Below are experts of layer 5 (counted from 0) of a mixture-of-experts language model. Rows are named router (the router's row for the expert) and show model dimensions 128-191. Each number is 128 + 32 x the weight over its row's rms, rounded and kept within 0 to 255. Numbers have three digits each.
After each expert's rows: a language model's description of what the expert responds to. This comes from a sample of Wikipedia text that the model never trained on.

# expert 52
router:116089167140140097157110086111083156092083131103140113137109138043165100087161082134088141109144167131145179153153109125115109103092130138158131103094143059135148141131143125105126128093187122
It responds to: Forms of be and similar main verbs after a subject, such as is, was, were, been, include, plus of and by in definitions.

# expert 50
router:166115095128094106102104103173099158148183096142129142107173144074122132144112143150105072164062113101123167108165060149092122115131080145165046139177126170132117130148087067098098146069112153
It responds to: Past and modal verbs after a subject pronoun or relative, such as took, began, visited, would, won, and infinitive to.

# expert 38
router:121151135163150129128120122089079113125090164145059102121071195130141133183092189149156059097180118161184192118103126055129139100079124120090142137134139093112135115112219160120095150122145192
It responds to: First word of a sentence or paragraph, mostly The, In, He, It, This, On, often right after a period or quotation mark.

# expert 15
router:168115141133151137162133186153126134148131120166116100165125052135109134167117148114100187123116111143144111126162124157101106085186163146144141147167139124175121091141115186106075136111164190
It responds to: Colons after infobox field names and dashes opening list lines, such as Coordinates:, Place of birth:, Synonyms:, and table separator rows.

# expert 17
router:090136106180090098105170122134083112175094116137152134148125076158113140118138130160101169138160152068090070125125112109103111116087179128150111106134194104117099150117106093128162121123192099
It responds to: Digits inside numbers and the unit or ordinal after them, in tables, election results and statistics, e.g. 0, million, percent, rd.

# expert 18
router:149093098129125167200137100099055093096128093154174117138169114158140137138120119154110165097164108164123109111130122170137124118116181190105113130126079150079105130143068081126135128097091112
It responds to: Final pieces of proper names and rare words, especially place and surnames: -ina, -on, -ley, -ville, -ington, -elli.

# expert 6
router:141106153170137095103139077104123105107184174146074162111230144130124104183146116189096130116126099189123140076126148163137142113147060134132089197081172050155174147145139101118125139121115133
It responds to: Opening parentheses after a name or term, often before abbreviations or glosses like (CPY), plus bare spaces before numbers and currency signs.

# expert 46
router:142097145189226166159125156150162109145095113149152124108166158139086171135090112161128124104139096165135148129129121145122145114092139139117132168123187125107150103108126156131134129152167137
It responds to: Closing == of section headings with line break, and paragraph-ending periods or table-ending pipes followed by blank lines.

# expert 31
router:131112162133190120129126078112141070170128177075144127113110114133087140166188146103160219122160100092142141124155161150132165144104157082129130088144166103160156108137161161181167104062144177
It responds to: Lowercase letters and fragments that begin a word after a quote, slash or bracket, such as "l-ighter", /l-iberal, c-urrent.

# expert 55
router:147168161158130122111116080152130088136126114201116138084202188108114134186114065183132091138122087129153117155115159108134106132152117114147156103100157120110181174092195100121121175130154120
It responds to: The space or first two digits of a year after a month or "in", such as 19 in 1937 and 20 in 2014.

# expert 35
router:135133155177165199134130083114137122136133117096149070141107132087148094098098102153134141110074105141153116087164184132115137103131151103169139137071161138112094112116144148100145127106118172
It responds to: Possessive markers and pronouns before a noun, mainly 's, his, her, their, its, as in the club's history, his father.

# expert 7
router:180173136144153049142142189103105108115129100160113118154123141073149134132154140172101086064058114189125148128131115156129154116110148108086157120088146115093180135138110255142158128108128070
It responds to: Prepositions linking a noun to its complement, mostly of, also as, for, like, including, plus wiki section markers == and ===.

# expert 11
router:121106110139146161117112153107148145124186117094091132114140132203180152109172067153134163138153159127149103101185117125116031122155071118181081117154158112167149145093153107098115143155176130
It responds to: Mid-sentence function words after a subject or comma, such as also, not, which, who, had, later, then, and adverbs like actually.

# expert 40
router:153165132130114079116127129135113181182167123136135137145145155109141143081131114101155059057138140149115130135079104086114092152134117114184136158092136114129103090150100157145120120041193070
It responds to: Articles, quantifiers and number words before a noun, such as a, an, another, various, these, three, six.

# expert 45
router:103127118169145168129131134120155173129161103086071093159100213146102144143100129119128112119159119146147148099134124146135110062129111103106127123144151145121162214103148132135107136114126166
It responds to: Spaces and pipes before numbers in score and statistics tables, such as the space before 253 or 100.00%, plus semicolons in number lists.

# expert 48
router:102131144194117121099118090137123130143167125135045115100076171155103138094114149118100141128111103162150176099117126110170110125137138072145100126128161122163140083098157182104106169169110177
It responds to: Periods after name initials like K. R., decimal points in coordinates, and separators in tables of names and scores.

# expert 26
router:084129150154134081145064144104102094089080122092086113114115159100106163133118097119104156098137118106113059123062137135098098117119105126196074143152137132154148141098185090156136136084107189
It responds to: Digits after a decimal point or colon, such as 17.5%, 3.0, 5:00, and capitalized sentence-initial words like Since, Despite, According.

# expert 36
router:202143122135102193121135115138059139193146114126099157125074168078125156107123102109137164139231094102096134119174142160103072129143138120168124149090144145111126126096158187134150120056149074
It responds to: The word the, and possessives or determiners like its, their, his, those, mostly after prepositions such as of, in, to.

# expert 4
router:134077157206141155120111135102129127128148168106059100158083147126101150097097146128143124074128139151125111108134183134113126089090119087115093148141207099097171097085116164132118131122096109
It responds to: Pipe separators inside table rows, especially the cell after a year in football career statistics tables, plus colons and dashes after dates.

# expert 62
router:171140107108123080095149108157104148159135093029161130091137096144134106105150103146155177148139175081124141205157139139091082130105126154164086139110037144177128142102184154175165109141140173
It responds to: Numbers and blanks inside table cells and semicolon lists, such as vote counts, years and scores, plus labels like MPC, Won, Nominated.

# expert 63
router:134088113122174123061134139099094128176125120138110094113136068075115126085121096108105113100054162076108142169137151070153068119055071102160078167173161131109128107163126137165106148064161160
It responds to: Past participles and adjectives right after is, was or were, such as known, born, located, named, plus articles after is.

# expert 59
router:074141138131054121096139122069149115114134145179136159117107128120102194108082120102184113131179102164108145165134138103115173118113155138104126099154147079113123159069149033055149142072083191
It responds to: Subject at the start of a sentence or clause, mainly he, she, it, they, or a person's first name after a heading.

# expert 47
router:154147121128079161118115110121143105138165140154122145057174076108147124115148155102148102144112070156141104130136101077101150158103126087177168144126144139126101187147128113097095149171128092
It responds to: Commas and coordinating words linking clauses or list items, mainly the comma, and, or, nor, &.

# expert 8
router:134104145169152155108109093194117120127082084084008089104103150149090173134127148096143206157151110145156085093115187162138092155161122095193125130138121129091139155103173198097120062139142110
It responds to: Prepositions after verbs or participles, often passive ones, such as by, from, at, between, against, through; also blank tokens in football scorer lines.

# expert 56
router:152123150204173151153118071104085132124141138104110114107124098115101164115089100139139104086143095133131099088114136118115160121140145116116076152131206091089157129075175196137116090106122127
It responds to: Line breaks ending infobox list items and table rows, such as newline, pipe-newline and parenthesis-newline, after values like years or names.

# expert 44
router:095112124188144159132088065069115126154149140152053090178116106104087112106067101108076102116100126110135176128105143127118112098142131113140114138098202096130142109131125150111143122116087133
It responds to: En dashes and hyphens between numbers in year ranges and scores, such as 2012–13 and 5–0, plus slashes, pluses and times signs.

# expert 22
router:136164081191145112169146105106115072143080116089041095118122122077089164068084111118150155094139136058146146158135159088097122106096163144114113117127172161116133102116134146154105110150118116
It responds to: The first pipe or hyphen opening a new table row or bullet list item after a line break, plus position labels such as MF, FW, Win.

# expert 43
router:129117141197147124144214106122084089111132145114103079101179097137146151106125157172136136104071132098155076098066149087109105154090101154122155111103192176107120153095173144064122104142152134
It responds to: The space or day number after a month name in dates, such as April 15, March 11, August 20.

# expert 23
router:154121193139133122113121158101153147120120151127127108138047174081099147113091128105149138191145115125094146165087110089110161150051158108094141119170102070123114106166189089132161115130110192
It responds to: First word of a proper name for places, teams, organizations or events, often in lists and tables, e.g. New, United, Royal, Cleveland.

# expert 28
router:133193143141115141149143124158087129101147120104111116100128157162158107165145113158128177062140124151123180127149137052143147092108119111115117170156166121176193135097093153187201102168143096
It responds to: Common nouns like time, name, addition, years, career after his, her, a or the, usually followed by of, as in "his time at Oxford".

# expert 24
router:090119157196153198160119113103122166109148144151100084154121117174098087159075184127061101103136135124133144095064134133123150130160139094088162111082141129107126134142168136112104100118062097
It responds to: Pieces right after hyphens or spaces in compounds, codes and abbreviations, such as mode-mixing, noise-reducing, NY 1396, Group 1.

# expert 2
router:138157119122129142103142115216109172122090099096084170124161118100163088166137132118098151162144128071116128152095080079128134092126160124110142133146085160086092177172061085146161136177167111
It responds to: General nouns, mostly plural, after adjectives or numbers, such as systems, issues, levels, areas, versions; also age in birth lines.

# expert 32
router:105127080176161208134156100098065111138134142134123153099137132122144118135063131149150114132152097185095170110096121116116114102151095175100085136144170111101142120092202104171158156182141170
It responds to: Country, state and city names after a comma or New, such as York, Carolina, California, Minnesota; often in infobox and title lines.

# expert 61
router:159116139160200145167129125092174098126105093072070102179085110105105131078178085096161171092103115137120102094145136093083140120136135115167051125131156129124135165143134118151147112107108174
It responds to: The word with after a comma or "along", plus featuring, alongside, and table cell pipes separating credits or names.

# expert 12
router:119120148156153084102131067172115087164122134133118129145214126147164158129180157152135140163156117047116139163100132145144120157085130157136118172111173088171112109138190126186169145157141112
It responds to: First numeric piece of a number, especially year prefixes 19 and 20, also round figures like 40, 45 in ranges and lists.

# expert 42
router:047215133147109097184135090109157074148121124196150113099158159149146182073136106156107104159144153147088160101105102121094094097139142125128106169121149114117147130146114171110145096109050139
It responds to: Second half of four-digit years after 19 or 20, such as 20-16, 19-56, in dates, tables and birth years; also century.

# expert 1
router:143114156133114108105135166115168150075074101147134123158090172135123064132111164155110090135108182109126130146071104104160133122123093138028137174087123141110054121139104069095130126208105148
It responds to: Final capitalized head nouns of organization and place names, such as Records, Stadium, Street, School, County, Center.

# expert 34
router:120158119175152156149141173141051095161150106144108081141135110079114092120113154167116117140116113111089119067163209112101161044123131164124120099119169106093127122092160174133158134193089161
It responds to: Closing quote marks and single capitals or acronym pieces inside quotes or parentheses, such as "K", (ASF), (HMCS), plus non-Latin script bytes.

# expert 39
router:128136140166157109142102125157115092093166186147119077167109166149096144183149085149094165137153061185161168098144179129141109109171147157123096147111183117142183126137174166124060132182119132
It responds to: Periods, often followed by line breaks or quotes, ending prose sentences, plus some decimal points and abbreviation dots like v. in case names.

# expert 20
router:144129128139143123068168147117172149155156160115095153145168141119131160157110123153121224190147137028122077113080078108146124151087130151135113127084098123148169120171111115170160143108131130
It responds to: Nouns for people, roles and groups after prepositions, such as politicians, artists, citizens, women, president; also places and organizations.

# expert 5
router:132107183185149127151087088104142147174115170093064126158105141107170105098067149129126126113097120142114098109160153134094140139095094121194102116143182140105141177149137176126232064131119139
It responds to: Prepositions and compass words opening a place or time phrase, mostly in, also within, across, north, south, during, near.

# expert 54
router:172110104140102130112132146183136095166139146102144165167155125133076030102106197152159126146139147061085128161043109130180109142103102146064169169101123135077080122160124144163105093148091133
It responds to: Head nouns closing proper names of sports events, organizations and awards, such as Championship, Cup, League, Award, University, Court.

# expert 29
router:100144131128178123143120092116098125100124157123111131098124132171102113097077130194125104119178108129143133098075128145112101095079156119079102156119157069135130157154238140115106066146131149
It responds to: First piece of a word or number after the, a, of or in, such as capital initials, spaces before years and scores, e.g. B-team, 2018.

# expert 0
router:123087085138195174130174159115156109122132074113141101164109078110098139093075077073126115070122130145138131103159124150097121204117099085123146053158134159128128120113139170131062127207046119
It responds to: Column separators and header words in wiki tables, infoboxes and section titles, such as Votes, Candidate, Apps, Area, Publisher.

# expert 13
router:087099137128066163122183147116171213077110123136131142127067118152128115056094140128129003116102163144140143176078125151189189133141118165119160144094109154147099139124133041096080134148063077
It responds to: The first word piece of a surname or second name right after a given name, such as Jones, Singh, Sm(athers), Lang(well).

# expert 10
router:055125167163129145126193119118107142123143108100186097155157098098141124104077191127121153130168138093086083136115124171150128100093132170136179134148096151103136141106066072158181160104164129
It responds to: Suffix pieces forming adjectives and nationalities, often in one-line biography descriptions under a title, such as -ative, -ical, Ug-andan, Irish-American.

# expert 49
router:112173161151112125096120100092163120163091117143111151150054067107069095162126048128138125153108085183122114146134119085103121098124139122186093089135137139121136132111147144070163154129096114
It responds to: Month names after a day number, as in Born: 10 April, plus on, about, table pipes, and units like km, °N, cm.

# expert 33
router:090119158163100159134148136119136154095154111053031138097106165143118135079134177111157089105129138092152097158091143132124117152096104132163132163106171174127111081080119087129171164129089146
It responds to: First token of a table cell or taxonomic author name, usually a space or capital, such as Cockerell, H in Hustache, Williams.

# expert 51
router:110167170127153145104142067163121202140099173088083174184140106162135168202118154070110157164110178132086124103065087121083119106112128148177121125119091139107162115138124067160163072067116125
It responds to: Verb particles such as up, out, off, down, plus opening pieces of longer words such as rep-ublics, inv-erse, constr-aint.

# expert 37
router:142105095132151154135108151174161128183148123122134124135121104164093154147113163128131121082136116131121124089112132192124099115172094084158148032196079165140153092071115160131085159172140144
It responds to: Dashes and field names that start lines in infobox lists, such as Genus, Family, Born, Coordinates, Website, Personal information.

# expert 9
router:140083099130128132077117126078120146105100174117134150138119128171150154134081157093110152179129149121128128125130146138174168116131144160028078126107142109172137095155128108151167149123169113
It responds to: Second pieces of proper names and odd words right after a capital-letter start, such as T-uebrook, M-aki, Br-agan-ça, K-EG-G.

# expert 3
router:099113102126150187195142143098113055066109105100170100120119111117105142130142133112085191109199148127147105093162125184171165140131179162143125118151200160124147153155081065152114164091129120
It responds to: Middle and final pieces of non-English names and words, often Slavic, Baltic, Romanian or Indic, such as Flateyjarbó-k, Sportiv-ă, Montez-uma.

# expert 19
router:079100124137083130123132150168155156100113128114131115121190181068145121104152125072163117154101139133158123087137169160146159086188128175131124101155118099140209106074109079177142122119142187
It responds to: Opening quotation marks after to, as or named, and -ing verbs or verb endings such as making, playing, using, -ating.

# expert 25
router:128121084127072146169166157082096091130115168130183176113109120180162187100174160104089109114127137165101102092151162167195156171126108173099158117096105139122130185152130119091146126107112090
It responds to: Middle and final pieces of uncommon proper names, such as Mel-it-ene, Brock-hoff, Cle-ese, Psych-opath-ic.

# expert 41
router:139185155129155098095108184227149133169092146057083172076184111115176083143098099119112148181092158081075092130083094057157110137113184132031166122116101157132080070181095147196142117142148160
It responds to: Singular common nouns right after the, naming places, groups or works, such as city, town, team, film, club, building.

# expert 21
router:103151180148133170157115141115105148142143194089129106124144087130082155091133094153139133126153108131091152107180141128135148117128089117136065172120167071110108137137083186134071155150144130
It responds to: Closing parentheses after years, catalogue numbers or country codes, plus pronouns and particles after verbs such as it, him, them, over.

# expert 53
router:134153107167146122130100125131117174105131119115071110126155147146130151158170125150152126102105163155159087093182171083137125119145146182160095136097142156118135096130137165093130127147094108
It responds to: Pipe separators between cells in wiki tables of asteroids, schedules and filmographies, plus some verbs and prepositions after a name.

# expert 14
router:128130136168101115138103142171146081104133157155080121133162106131106151136148171170144126155113082106152141176114115124176128144058124103167136137167168123106171064133151125135162181099102132
It responds to: First cell of table rows after a pipe: ranks, years, and numbers, plus labels like Total, Turnout, Republican, Career, Win.

# expert 27
router:100104165123150143082132107074146146091101151127108067122044143141110114133136115138187148151190133141125118153116127130104154100103128098080107100137099090158120132099153068090165093148080197
It responds to: Given names and first pieces of proper names in credit lists and tables, such as Billy, Don, Kate, Ford, and R in Rithvik.

# expert 60
router:100114133124106128095110098135124092136073150119184151135121111187147171177095121141085180147197101127101107088190111178130148139114171134145129108161104113142162159190140152122157117082201127
It responds to: Suffix pieces completing ordinary English nouns and verbs, such as -ers, -ings, -ment, -ality, -ions, as in savers, hearings, inefficiency.

# expert 16
router:163139088127085119190135145149177163053145103120114143085138122104164105113173136120096083088063146157176119145154162103190161132166102148171160194092131172149103139111119150088099158192105086
It responds to: Commas, opening parentheses, and, & or 's right after a person's or group's name, as in "Krasinski, the director" or "Hingley & Sons".